Weights of a small mixture-of-experts language model, trained from scratch on English Wikipedia: 256 experts in each of 9 layers.
Below are experts of layer 6 (counted from 0) of a mixture-of-experts language model. Rows are named router (the router's row for the expert), up (a neuron's input weights, with its number), down (a neuron's output weights, with its number) and show model dimensions 0-127. Each number is 128 + 24 x the weight over its row's rms, rounded and kept within 0 to 255.
After each expert's rows: "comes before" lists some tokens at least twice as common just after its tokens as in all text. This comes from a sample of Wikipedia text that the model never trained on. Tokens count by the router's weight.

# expert 160
router [137 137 113 122 139 113 129 193 116 103 152 114 133  73 123 118  99 126 128 189 121 103 146  90 129 136 108 135 117 135 177 161 126 145 123 125 127 144 111 144 133 112 155 129 118  88 129 135 121 172 111 114 129 121 133 149 121 142 153 104 160 151 147 124 116  87 134 198 181 116 126 117 136 110 109 143 112 125 123 103 140 143 104 139 103 149 160 185  85 129 126 124 127 112 155 186 110 119 125 146 126 137 151 138 165 130 131 112 159 115 170  74 127 116  96  96 133 169 150 119 126 117 193 143 113 111 138 128]
up0 [156  99 135 143 106 121 134 137 118 104 161 199 162 121 151 116 159 168 149 177 129 168 145 114 150 131 153 119 128 144 136 126 179 132 106 131  90 157  96 144 101 167 108 129 100 147 107 109 110  98  76 156 120  80  92  94 143 140 127 138 133 149 123  90 108 107 129 115 162 133 156 121  97  95  96 125 119  86  78 101 107 140 112 149 102 106 136 138  85 131 133 133 114  87 113 102 127 149 135 118 119 146 170 127 147 137 100 116 146 122  99 148 114 117  93 104 135 125 162 140 146 154 136 103 120 139 125 158]
down0 [140 172 117 135 101 143 138 149 120 121 100 118 157 109 118 103 112 166  95 118 100 123  96 145  99 142 144 142 120  75 102 161 107 154 142  98  96 142 116 136 144 168 154  86  80 172 119 123 135  86 132 140 139 170 159 113 134 136  98 126 109 124  77 180 154 129 114 146 139  63 121 160 120  96 132 152 104 166 116 159 114 114 144 140 126 158 138 133 136 106 144 106 136 124 136 188 129 136 102 115 150 152 116 104 118 152 110 157 128 155 119 149 155 151 145  95 101 122 127 156 135  98 120 114 166 105 107 140]
comes before: ",", ".", "\"", " and", ")", " of"

# expert 207
router [178 128  93 100 150 168 119 184 134 126 126 135 195 135 143 113  73 121 121 152 137 180 124 131 142 130 113  83 106 115 140 159 122 108 144 138 123 143 114 135 139 132 142 123 142 123 115 116 123 159  94 121  99 130 144 148 143 148 145 161 127 150 186 130 116 111 155 128 150  99  76 131 129 121 131 128  89 125 162 143 128 168  77 136 122 119 139 177 119 164 120 133 151 123 134 126 127 100 121 150 130 121 125 147 120 104 130 137 143 144 104 106 133 101 136  77 174 184 115 148 176 126 148 121 123  77 142 144]
up0 [170 115  58 113 116  96 153 120 129 159 135 139 108 131 141 101 119 160 115 127 158  87 114 116 127 134 140 100 130 112 150 176 157  93 175 107 132 185 137 136 160 103 100 151 115 141 127 139 162 134 126 104  95 116 129 108 150 132 148 126 116 130 124 119  78 132 162 191 137 122 177 152 114 136  86 137 109 117  95 154 126 181  98 114 130 142 110 107 183 136 104 134 146 119 108 142 148 182 154 109 118 129 139 136 131 114 130  87 127 138 160 128 131 132 113 117 148 137 166 128 125 111 134 173 145 127 145 151]
down0 [158 104 123 108 142 131 106 138 102 113 141 157 127 146 157 157  78 133  96 115 113 127 149  98 137 128 134  79 153 126 123 101 116 133 129 192 110 132 121 117 121 119 133 157 146 159 140 135 147 150 112 172 115 163 120 132  93  84 142 119 116 177 130 119 169 121 102 116 142 100 158 118 156 114  69 144 156 133 132  95 104 162 121 132  87 139 173 114  95 114 162 115 133 127  78 114 150 158 163 151 152 131 174 124 106 113 112 134  89 160 175 111 155 118 153  99 142 143 124 151 131 162 133 155 124 111 132 108]
comes before: "\n", " The", " He", " In", " It", " This"

# expert 104
router [145 150 114 112 138 123 124 135 135 138 103 146 159 133 154 123 115 115 150 115 108 120 142 175 100 123 159 107 133 140 155 134 141 168 130 112  72 135 129 133  93 123 139  91 150 115 101  80  93 170 104 167 134  74 153  93 131 163 159 112 144 135 108 130 120  94 145 113 150 151 123  90 117 112 117 101 121 111 133 147 128 116 115 193 114 117 154 107 120 144 166  91 129 116 141 161 121 131 133 155 126 146 166 126 108  70 138 140 150 117 152  82  94  83 125 121 173 136 126 116 159 119 134  94 105  91 167 128]
up0 [121 145 120  80 150  81  82 162 141 106 101 153 154 158 137 174  97 150 145 103 115 126  84 142 101 121  98 130 142  79 139 120 129 115 126 134  97 159 114 120 122 142  76 115 179 114 105  87  86 148  90 119 174 104 174 118 149 118 152 140 132 129 114 136 123 135 153 138 158 143  97 148 103 128 138 157 148 117 101 148  78 100 123 122 122 121 159 129 122 134 163 121 162 165 152 121 129 152 116 127 152 129  98 113 125 116 111 135 160 134 138 122 112  70 115 102 131 167 146 109 130 108 108 132 107  86 134 118]
down0 [139 119 139 128 142 175 169  95 120 138 123 157 128  90 148 149 159 163 122 157 133 167 124 126 163  97 181 137 153 150 119 132  77 126 125 128 174 150 125 153 146 148 141 175 115 112 130 152 177 101 117 150  97 129 123 157 126 138  61 170 134 149 152 116 107 140 106 103 132 112 116 123 159 142 141 171 154 116 151 103 111 183 125 147 113 137 118 149 104 138 130 127 183  98 129 127 102 111 107  89 129 155 137 127 164 111 110 142  92 141 141 121 147 180 118 120 121 135 158 138 133 145 116 111 151 140 105 144]
comes before: " the", " he", "The", "In", " it", " was"

# expert 231
router [132  88 112 120 170 102 120 147 114 133 117 135 149  97 133 142  98 126 111 158 134 123 106 103 112 157  93 131 132 112 140 172 126 159  97 106 110 136 132 130 120 118 125  89 135  72 109 111 138 196 118 115 128 132 115 136 120 143 150  98 167 150 136 112  89 106 156 156 138  95 145  95 136 102 111 114 101 113 153 106 123 141 100 155 131 155 176 116 113 133  98 148 152 121 143 154 137  99 151 164 135  97 175 101 152 119 130 102 143  96 158  81 161 129 100  69 121 137 141 143 128 140 192 130 120  90 138 135]
up0 [147 159  76 104 152 116 160 156 119 138  94 162 162 137 160  80 124 148 131 123 114 168 114 149  97 117 144  80 141 141 135 176 135 153 110 111 102 135 111 132  97 129 172 120 116  87 107  94 157 135  97 142 139 110 134  95 154 123 174 109 161 166 137 128 118 105 165 157 170 161 116 105 144  94 100 113  86 147 110 128 151 131  97 150  87 135 147 152 128 141 118 133 154 109 135 139 108  97 140 156  93 135 156 160 139 102 138 148 140 143 158 133  79 152 108 115 119 163 119 119 145 103 144 133 112 120 130 140]
down0 [121 114 118  92 134 124  89 153 128 118 140 142 143 120 138 125 127  88 135 112 147 109 124 159 137 120 158 124 148 116 116 148 115 103 128 129 108 159  90 144 131 111 157  84 147  78 127 144 137 100 120 128  74 148 133 102 103 166 101 126 137 111 161 167 150 103 113 152 115 143 137  88 155  99 144 116 112 149  79 120 153 167 134 104 152 147  93 114 152 104 130 142  96 172 156 158  91 116  88 148 134 173 153 118 127 138 167 130  76 154 101 167 169 148 157 103 173 134 147 135 117 100 136 143 126 120  87 125]
comes before: "\"", " of", " and", ",", ")", ":"

# expert 70
router [134 152  81 129 166 143 108 136  88  97 123 153 126  84 138 131 123 149 143 127 122 129 105 133 111 122 157  84 115 102 120 159 152 119 139 152  61 111 124 150 118 128 112 107 113 120 125 127 127  94 123 134  96 101 145 137 125 153 112 126 156 137 133 122 141 122 163 114 201 103 104 120 115 109 110 136 134  96 136  70 121 139  86 143 146 106 143 138 126 124 161 130 145 123 139 123  83 115 132 174 153 136 139 104 165 111 101  77 136 159 150 132  78 148 131 128 162 140 123 196 149 161 152 114 100 127 158 159]
up0 [125 168 122 114 134 144 155 126 123 138  73 160 148 149 153 150 113 164 126 140 113 129  88 141 138 153 162 105 103 114 143 136 154 132 139 121  86 186 118 109 155 134 158 114 154 117 106 156 123  99 102 119 123 127 176 145 100 127  69 146 159 130 124 127 156  57 128 125 210 114 114 121 135  92 150 106 113 129 112  98 105 115 103 154 154 100 128 145 108 165 150 138 135  96 108 112 169 115 126 162 124 118 102 114 122  87  96 110 117 132 140 126 154 130 127 101 107 146 158 146 102 112 126 127 103 152 114 123]
down0 [143 123  99 106 107 107 105 156 145  91  93 116 161 159  78  77 104  91 159  79 163 109 138 109 123 131 149 139  83 142 163 131  98 151 129 109 149 100 120 104 155 120 119 117 152 151 109 130 130  97 142 163  93 135 161 100 108 123 120 146 159 136 113 122 139 145 130 130 121 117 121 154  94  55 115 105 142 137  89 109 161 133  96  96 132 113 157 116 106  97 110 156 119 137 108 119 154 121 128 107 117 126 126 154 110 121 103 119 160 119 128 148 161 156  83 147  91 134 154 130  79 124 162 117 152 154 124 107]
comes before: " the", " a", " an", " by", " The", " its"

# expert 5
router [143 124 128 134 128 106 123 183 113 117 114 131 136 110 134 114  87 113 108 182  81 112 110 105  85 136  85 113 128 131 118 177 163 135 111 169 105 135 103 133 102 137 155 124 130 113  92 119 141 198  78 173 133  99 103 146 103 123 130 106 133 131 126 134 130 103 146 189 145 106 127  87 119 125 126 131 105 120 137 119 102 143 118 157 110 161 152 128 100 146 143 122 138  78 142 154 110 105 132 138 102 114 172 114 156 122 117 106 108 163 175 138 130 135 114  79 112 157 141 127 174 115 151 123 123 130 152 143]
up0 [123 142  68  96 135 133 103 135 115 133 110 182 134 127 153 122 100 129 140 149 108 126 126 178 101 152 142 125 136 132 122 179 156 135 122  84 125 136 166 120 126 155 156 120 154 114 132 110 122  64  68 157 142 105 137 160 123 121 109 161 165 140 127 139 130 115 109 135 138  97 114 137  88  97  85  86 119 105 139  89 106 145 113 149 135 105 158 122  88 144 112 124 163 127 139 137 100 106 126 132 144 157 140 192 178 129 125 153 138 143 115 125 111  76 160 115 123 159 124 151 162 134 120 146 118 121 133 112]
down0 [ 96 126 110 139 133 157 147  78 164 166 117 121 126 149 125 109 124 178 142  97 140 131 136 172 133 137  74 117 163 136 101 123  86 127 124 130 149 143 151  90 158 135 112 123 125 156 190  96 177 126 109 112 153 110 113 127 119 108 101  94  98 154 138 144 133 184 131 114 156 145 120 147 126 123 146 153  96 129 113 131 110 106 106  64 163 102  90 128 144 105  98 124 117  94 128 117 127 113 146 119 114 105 132 114 129 167 122 144 160 136 112 106 156 121 145 146 129 100 160  74  98 108 115 148  87 134 121 140]
comes before: ",", " and", ".", "'s", " in", " State"

# expert 64
router [157 141  98 100 157 120 130 133 134 154 107 168 190 125 151 121 142 129 136 118  87 142 132 176 100 123 144  90 135 143 136 160 140 185 121  92  94 118 133 144  92 128 141 124 134 104 118 108 121 180  75 133 115 111 167  83 143 149 152 100 136 137 124 143 117  87 133 126 174 157 116  79 135 129 104 111 127  99 143 129 100 121 125 141 106 122 144 141 122 134 184 131 119 105 124 162 104 134 137 143 128 143 160 143 108  81 109 150 143 117 155 101  99  95 125 134 174 114 108  99 144 123 134 122 127  70 146 140]
up0 [123 127 132 144 134 125 141  98 163 157  89 158 136 156 145 149 178 125 127 121  82 155  67 152  87 112 167  90 150  85 158 163  97 116 126 140 129 109 149 115 131 155 128 119 117 127 139 153 147 154 122 138 125 106 140 107 127 123 112  92 133 104 124 150  85 112 119 104 169  94 149 108  95 161 137 132 100 157 175 119 151 159 141 126 126 157 142  97 102 149 109 110 154 135 115 114 115  94 176 119 155 145 187 115 139 126 121 160 124 138 147 126 112 115 110 145 127 117 139 165 134 143 164 135 162 148 147  72]
down0 [129 103 112 157  99 150 116 143 131  89 173  77  99 117 139 134 135 108 125 116 182 125 114 111 173 161 148 132 145 139 162 109 139  78 127 146 141 136  79 127 166  90 126 149 149 134 126 156 137  96 101 138  83 114 103 164 116 111 106 115 145 145 164 161 131 126 131 125 160 135 134 144 177 123 104 116 120 152 127 104 158 158 113 117  93 156 105  95 159 146 121 147 149 121 144 139  88 119 143 108 123 139 214 119 144 141 150 104  96 138 106 128 107 134 114 141 144 140 133 122 162 164 155 133 134 165 131 122]
comes before: " the", " he", " it", " she", " they", " a"

# expert 155
router [173 151 106 140 147 109 150 117  70 145  98 130 151 129 154 140 130 165 159 122 133 130 124 127 132 113 118 113 133 125 112 161 150 146 139 129 110 158 101 137 136 180  97 139 137 119  98 117 115 173 111 102 100 139 140 133 134 135 153 112 106 140 113 134 133  87 153 127 136  91 108 107 115 106  87 104 104 103 117  73 114 152  86 135 132 128 163 127 119 160 116 106 139 150  88 187 124 100 107 151  86 125 164 100 173 138 125 147 128 126 140  95  95 108 130  80 107 132 140 173 159 137 131 115  60 136 129 130]
up0 [141 178 158 138 139  95 135 136  96 134 102 143 124 133 166 128 137 133 116 143 171  74 146 140 137 137 121 127 115 167 153 162 151 162 146 137 119 129  95  77 132 135  85 119 110  82 148 135 104  78 137 101  96 138 135 120 112 108 141 109 114 144 104 147 165  65 104 127 150 119 109 145 135 143 134  95  96 130 129 102 135 165  94 116 111 161 161 130 115 168 133 101  80 149  90 132 141 129 108 122  93 142 161 123 115 146 138 150 142 156 114  78 118 111 112 107  74 136 132 157 106 142 134 127  95 105 125 123]
down0 [109 131 149 128 164 100 113 167 136 147 124  94 117 141  94 154 112 147  89 152  95 120  80 117 138 117  84 148 151 128 146 112 101 128 171 153  85  85 104 106 142  95 136 105 165 119 125 137 138 147 115 136 137 118  90 138  90 143 112 114 167 119  83  93 113 155 103 166 106 139 157 137 144 152  94 107 107 141  67 117 112 159 128 126 146 119 122 144 136 117 137 192 140 114 113 128 134  69 136 124  86 133  93 107 114 149 152 141 131 136 132  99 134 158 140 123 151 128  90  97 109 119 128 115 133  93 151 152]
comes before: " |", "1", "5", "4", "2", "6"

# expert 102
router [142 153  99 121 135 112 104 142 132 136 130 149 157 110 151 123 108 117 147 159  77 136 116 116 119 151  93 119 161 122 142 174 136 134  96  99  92 144 166 136 130 119 158 129 133 130 105 116 111 170  91 164 126 112 127 133 113 110 124  95 159 141 147 125 144 100 177 107 129 121  52  84 112 114 123 121 123 148 132 139 138 131  88 139 121 133 151 123  96 150 162 162 152  89 149 176 112 105 129 126 116  98 139  89 128 106 178  94 150 146 139  78 119  93 159  75 153 118 127 103 140 132 127 126 123 105  86 123]
up0 [118 107 105  82 130 109 148 150 115  94 129 161 140 135 164 105 104 135 154 146 104 165 110 146 130 145 145 143 135 100  84 165 154 109  91 115 112 123 129 155 100 134 137 130 121  87 154  86 125 157 127 158 108 145 165 166 174 128 144 135 159 148 139 117  96 106 148 138 164 149 115 170 102 119  92 107 123 139 171 138 128 107 100 142  81  96 150 159 105 139 154 131 140 114 155 121 111 137 124 122 107 145 147 131 147 131 114 154 126 151 178  76 134 111 107  92 117 172 132 164 158 124 157  89 131 126 114 166]
down0 [123 110 112 133 140 136 120 102 134  97 133 141 134 142 131 180 168 138 145 160 137 114 116 144 140  79 140  81 110 132 151 142 110 185 148 162 147 128 119 124 116 150 126 126  97 126  70 102 122 104 128 137 105 139 143 136  99 123 120  68 143 128 136  88 115 155 114 114 158 130 129 114 110 107 128  92 136 143 119 181 119 115 114 119 132  98 141 137 136 130 107  71 148  90 159 127 123 121 115  90 115  97  80 132 157 140 157 166 138 118 114  78 129 116 163 115 119  80 155 141  96 154  95 126 172  99 151 157]
comes before: " was", " |", " of", " is", "'s", ","

# expert 208
router [130 128 140 125 124 179 121 186 129 126 150 133 144 148 131 126 116 134 137 183 135 163  90 144 155 120 128 139 127  78 111 150 163 158 121 122 118 132 100 110  76 108 111  98 154 108 106 130 132 158 114 107 137 101 110 112 102  89 160 113 150 152 123  96 132  98 158 126 130 161  70  98 106 141 114  86 132  89 153 108 142 166 116 149 110 114 164 139 128 133 126 116 151 155 195 128 115 105 177 130  97 160 113 142 149 151 140 146 139 112 111 122 124 129 131 133 150 146 161 118 129 162 129 143  81 112 124 174]
up0 [147 132 102 128  91 205  94 139 142  98 122 133  88 128 146 120 123 143 149 102 148  94 117 121  91 116 128 136 101 101 128 146 143 140 112 142  89 168 134  91 142 147 157 138 123 155 127 135 133 154  77 128 139  79 118 125 123 108 126 159 160 124 159  90 135 111 132 112  96  86 105  79 101 176 139 104 109 101 131 140 150 144 124 112 164 103 127 129 118 113 149 111 126 121 165 115 110 142 128 112  88 103 100 161 108 118 127  77 126 143 170 129 119  97 134  82 122 156 126  91 141 125 122 138 113 152 163 166]
down0 [153 124 117 136 101 143  90 135 163 141 139 121 131 171 104 147 131 142 120 138 163 130 152 138 132 172 119 139 142 157 124 119 145 114 119  86 100 156 113  75 100 139 153  76 138 132 166 106 129 119 124 137 122 175 105 139 155 168 115 109 139 106 125 166 194 116 143 124 151 169 148 132 152 150 115 134 137 157 131  90 126 159  93  79 143 157 124 124 129 111 129 157  99 119 159 104 134  86 132 102 114 158 135 111 131 124 152  85 114 126 143 142 148 158 118 118 116 131  98 109 103 129  82 109 109 197 150 150]
comes before: " and", ".", " of", " in", "s.", "s,"

# expert 131
router [139 101 117 120 160 123 145 131 108 115 141 145 150 105 172  72  83 125 122 195  71 142 103 132 115 143 127  55  98 121 129 115 129 138 122 102  97 141 150 158 143 149 116 123 104 127 108 109 134 135 131 151 107 144 156 130 158 148 122 139 144 153 149 131 119  93 173 156 153 129  62 100 139 121 147 135 129 142 164 120 135 170  71 158 151 110 130 185 121 154 134 130 153 109 147 150 138  93 106 144 135 109 121 130 109 116  99 134 109 156 137 111 140 156 140 151 133 149 130 156 122 146 154 104 105 133 102 151]
up0 [122 133 134 171  73 114 140 149 101 114 127 146  97 120 129 111  91 113 162 129 121 133 161 113 153 159 166 125 158 117 150 168 122 133 108  95 138 131 143 139 186 155 179 127 121  79 134 124 116 167 104 142 135 153 170 147 117 148  97  91 104 127 109 110 143 128  98 163 170 109 128 112 134 116 111 116  81 146 140 111  90 169  77 129 177 134 116 146 144 118 142 160 138 136 155 135 131 109 152 146 136 134 206 125 117  97 133 142 106 157 154 110 139 163 158 136 109 151 128 142 127 136 133 129 120 126 114 113]
down0 [133  74  92 112 145 124 102 176 149 139 134  96 138  98 111 103  96  97 126 138 100 118 134 149 128 148 145 111 109 121 112  62 132  98 173  94  80 135 182 123 143 137  80 127 125 136 137 147 178 100 125 143  87 124 134 173 169 124 149  97 132 123 139 149 120 120 132 130 134 153 108 145 105 138 144 108 160 102 133 113 113 120 122 115 131 123 152  82 108 137 116 135 116 154 119 136  89 154 105 130  74 113 101  84  98 120  94 103 120 143 150 152 127 132 119 179 154 120 138 115 103 156 111  99 130 151 132 108]
comes before: " and", " which", " but", " who", " including", " with"

# expert 159
router [136 104 122 145 149 117 118 152 107 129 142 127 180 135 148 135 126 128 174 174 105 147 143 133 106 148 104  95 129 130 127 141 141 115 137 132 115 135 129 142 133 145 181 106 169 130  89 115 112 164  87 158 126 136 136 119 139 125 124 108 163 147 106  78 106 100 162 142 131 123 118 133 125 103 128 136 106 146 138 101 145 149 136 134  61 143 178 106  99 115 124 127 145 137 105 186 130 131 135 143 120 177 157 123 120 139 138 128 173 147 170  64 126  99 106 117 166 122 144 112 158 144 155  67 106  99 155 144]
up0 [133 126 141 106 118 153  88 110 149 137  81 139 151 127  81  94  92 117 124 155  80 120 118 150 129 188  92 145 113 108 121 124 110 113 121 138 144 160 133 143 122 145 159 120 109 111 153  83 133 113  97 112 115 132 146 109 124 168 139 139 123 118 166 138 148 106 107 163 126 150  98 137 157 158 154 108 137 136 139 132 127 143 127 155 125  77 118 134  82 157 139  92 151 121 114 120  88 129 168  98 112  85 137 159 113 125 145 153 142 127 145 106 141  88 159 125 173 155 157 164 170 141 186 106  99 126 134 111]
down0 [127 112 171 143  83 144 149 131 131 154 113 123 153 140 139 124 128 114 126  96 163 107 132  78 130 117 139 127 126 124 110 165 134 105 130 135 137 106 138 105 113 136 125 123  86 145  86  74 184 129 123 112 172 170 152 165 156 166 128  99 144  78 138 119  91 141 122  76 123 155 106 116 118 162 137 123 155 156 106 120 114 112 125  88 113 134 150 175 114 127 129 139  88  98 150  94 139 105 122 123 117 160 144  74 114 107 154 168 102 117 105 143 103 140 117 146 153 131 121 158 166 139 152 101 144 124 166 113]
comes before: " was", " is", " had", "'s", " has", " were"

# expert 255
router [115 145 120 111 122 135 132 191 154 137 129 139 127 134 130 113 121 136 127 177  99 162 127 148 118 105  97 101 114  79 131 135 178 144  62 129 120 165 130 143 103 110 191 119 165 122 115 134 130 163 122 112 123 111 131 127 118 138 124 133 127 169 143 133 138 104 128 120 146  91 100  79 139 130 119  63 118 114 144 151 139 168 101 153  61 143 152 179 124 171 140 132 139 129 186 142 142  95 153 160 108 129 117 171 147 140 132 121 134 139 111 105 131 139 125 124 132 133 153 143 121 117 123  87  98 120 120 139]
up0 [ 85 173 108  98 162 162 127 163 136 145 134 130  76 145  78 149 124 117 121 177  97 126 109 114 141 166 161 129 120 139 119 137 122 150 149 138  95 150 118 121 113 124 129 127 148 146 110 129 122 148 168 153 136 161 177 111 135 147 145 130 128  98 146 117 114  78 125 112 121 140 124 104 114 126  80 144 119 139 129 113  90 200 131 157  92 116 162 138 128  90 143 112 146 108 182 110  86  92 146 124 142 102  98 118 132 159 105 146 109 148 140 107 125 135 153  88 127 125 129 109 134 112 178 131  99 130 101 149]
down0 [123  87 120 109 132 152  94 144 151 102 134  78  96 128 105  96 118 127 178 115 162  91 131 133 167 150 145 119 104 120 130  94 150 161 115 108  93 150 162 108 163 132 172 122  94  99 169 142 128 155 125 130 119 137  98 122 156 117 120 128 109 115 100 127  89 148 116 115 131 127 148 111 140 117 125 118 149 191 121 131 142 122 102 115 121 112 141 115 196 116 128 117 108 101 185 102 159 125 102 122 115 131  92 122 163 152 103 156 115 151  87 138 100 135 151  88 117 116 171 151 100 107 164 126 134 135 144 146]
comes before: " and", ".", " in", " of", " to", "s."

# expert 171
router [168 128 107 134  99  99 123 154 151  94 146 138 147 130 133 114  87 152 148 128 132 147 164 122 105 147 145 134 109 144 146 165 140 171 153 126  96 167 181 139 139 147 165 144 155 126 124 113 147 112 100 122 174 100 174 141 157 142 146 157 122 165 143 120  60  95 131 145 161 113  86 106 112 108 132 116  97 114 127  98 130 136  95 128 126 124 139 140 107 163 177 118 164 154 132 119 144 109 123 175 122  94 184 119 119  95 137 125 121 142 136 112 136 129 129 118 134 117 144 151 127  85 109 119  75 119 127 169]
up0 [163 141 117 130 146 152 121 113 145  94 161 138 154  91 139 133 162 125 107 153 109 132 127 124  85 144 109 118 110 134 158 155 119 160 149  96  76 109 117  99  97 133 164 120 187 150 128 133 149 107  99 126 130 142 176 113 172 127 147 125 136 126 111 146 143 120 150  58 149 117  85 142 100 134 139 104 108  86 138  89 139  76 128  97  77 139 129 137 120  99 171 106 121 131 123 143 121 156  97 147  94 113 134 134 132 108 151 159 115 155 145 129 112  92 106 132  83  82 117 119 126 132 104 147 107 117 132 116]
down0 [ 95 113 119 178 153 193 130 107 131 122 190 158  95 112 100 142 149  99 139 116 125 122 141 128 151 122 139 166 162 106 125 121 114 116 175  95 116 120 114 132 126 128 134 135  93 127 127 109  90 116  97 106 109 140 103 112 149 123 110 157 148 100 169 133  86 111  89 111 138  69 118 154 133 147 133 141 118  79 117 168 173 142 130 127 123 134 112 164 134 111 169 135 119  90 124 114 125  98 118  99 157 108 161 163 110 153 130 125 134  97 117 109 117 144 167 147 116 143 165 133 133 114 170 115 133 143 149 172]
comes before: " the", " a", " his", " her", " their", " an"

# expert 234
router [123 121 101 116 140 194 123 185 146  88 125 127 140 136 142 115 119 126 120 133 121 167 113 138  97 144 107 113 125 104 147 196 138  97 162 138 123 121 148 125 132 122 127 140  95 129 145 136 147 165 118 153 125 113 162 147 112 159 174 145 123 158 125 121  99 110 151 154 166  89 128  85 157 130 131 131 103 167 143 138 101 164 127 176 154 118 139 137 116 123 144 134 142 148 135  90 120 121 125 159 123  97 160 117 157 125 114 112 175 136  93  73 121 109  93  98 168 128 106 140 181 155 132 121 113 109 143  94]
up0 [ 99 148 123 161 154 127 137 153 144  93  73 152 161  95 142 123 108 137 115 104 130 112 129 143 135 134 154 114 106 112 139 139 127 161 144 136 163 152 166 132 113 151 136 163  82 100 131 133 128 123 150 143 127 124 145 143 127 175 138 151 120 124 153  94 112 104 120 144 175 100 183 108 116 123 133 150 103 155 128 120 105 116 141 179 123 159 189 127 118 129 127 103 152 155 114 131 135 100 147 146  99  78 140 102 168 133  89 136 143  78 119 125 124 117 129 171 153 108  87 137 153 132  96 132  74 115 147  88]
down0 [112 145 135 112 137 126 144 126 138  85 156 166 115  80  84 110 145 116 119 131 102 166 153 114 152 150 136  83 109 141 119 107 119 112 120 132 138 144 145  89 150 142  75 136 147 156 151 121 118 109 164  98 132 132 148 108 152 127 113 171 109 134 109 134 127 134 116 155 138 145 121 145 118 115  80 104 136 149 127 137 129 146 145 101  87 143 107 128 131  77 112 105  81 119  92 116 169 165 135 142 137 128  87 133 120 131 162 130 122 133 172 164 165 128  43 105 178 108 127 119 118 151 157 135 100  98 130 128]
comes before: "\n", " The", " In", " He", " It", " This"

# expert 120
router [151 128 128 143 154 114 163 136 143 125 102 153 177 133 142 121 136 169 119 125  88 151 127 136 112 130 148  61  97 119 141 153 138 121 118  98 117 147 149 150 140 116 101 110 151 122 115  99 156  92 132 138 112 132 171 151 114  82 141 128 162 160 129 135 108  65 161 142 197 118 106 107 125  88 134  81  89 130 136 118 127 160  86 130 128 116 128 160 140 176  99 140 166 157 107 116 121 113 151 142 108 136 117 137 120 101 108  94 150 131 190 134 122 150 113 120 163 138 141 131 115 112 128  99 121 145 119 162]
up0 [125 115 160 157  87 156 113 101 139 100 104 119 148 142 136 143 101 145 162 130 110 148 130 127 137 107 140 129 152 139 124 155 151 136 140 173 138 179 110 182 134 137 113  92 145 108 148 126 127  97  80 106 126 127 122 159 110 137 108  77  88 137 126 142  80 107 183 155 155 102 124 119  96  71 132 129 135 143 122 105 132 108 170 111 109 124 148 153  98 127 139 144 175 166 162 120 132 118 126 121 127 140  96 128 119 135  83 138  88 127 121  89 124 144 141 145 173 118 132 102 119 124 123 140 117 104  71 169]
down0 [137 109 107  77 140 137 151 124 122 137 125 104 120 125  59  82 152 124 101 110 131 132  95 118 108 121 187 130  85 155 173 135 113 132 168 170 150 113 114 129 138 122 131 151  97 150 118 100 138 127 159 152 134 112 140 166 109 170  85 116 153 137 145 166 152 107 118 126 142 143  89 166 141 138 136 140 145 131 134 161  87 131 135  80 123 128  96 137 110 121 164 128  94 100 120 152 129 149 153 154 124 101  93 138 153 133 114 121 150 168 159 155 132 107 106 159 152 160 132  92 109 143 111 144 139 158  99 153]
comes before: " the", " a", " his", " an", " its", " her"

# expert 34
router [123 124 121 130 150 139 125 162 109  76 122 179 147 116 132 113 108 131 136 112 116 149 149 126 131 111 159 109 156 130  93 142 114 143 117 130  74 114 127 168 118 164 146 140 144 110 103 108 135 117 112 105 138  89 144 108 136 122 105 166 132 156 167 119 112  91 140 163 217 121 128  93 125 117 110 137 109 107 113 170 157 167 103 128 100 100 173 117 116 119 142 121 159 111 144 126  95  87 119 198 104 122 140 110 137 141 122 132 135 143 120 146  86 124 123 104 106 160 105 165 136 125 167 104 124 145 132 160]
up0 [165 141 113 120  88 138 104 140 109  92 140 142 160 151 177 157  86 166 110 102 102 147 150 129 131 117 103 157 141 119  79 138 121 149 118 173 101  88 109 187  97 150 141  99  88 147 111 137 151 130 122 121 117 111 152 128 143 139 118 102  98 133 133 133 125 139 150 147 134 141 121  85 136 111 126 153 109 133  85 118 130 156 116 163 106 167 148 115 149 130 142 141 147 128 109 106 154 109 115 172 100 114 134 108 125 142 124  91 145 143 104 166  81 164  75 133 116 131 121 102 118 131  93 134  70 112  95 103]
down0 [ 68 108 122 147 106 112  93 157 138 125 145 124 144 128 112 127 137 118 149  83 131 120 115  99 123 114  85 164 136 145 111 104  97 122 128 134 109 130 206 102 130 142 137 114 120 137 151 112 129  73 136 129 144 130 154 133 139 115 130 136 102 102 113  57  97 142 153 105  83 105 151 171 116 153 145 178 122 155 135 141 119 112 124 152 165  83 152 141 158 136 117 106 139 132 143 138 144 149 121 144 101  80  93 135 129 140 136  98 140 109  94 152 118 143 106 112 133 112 128 153 156 173  81 171 141 125 122 135]
comes before: " the", " a", " his", " least", " an", " this"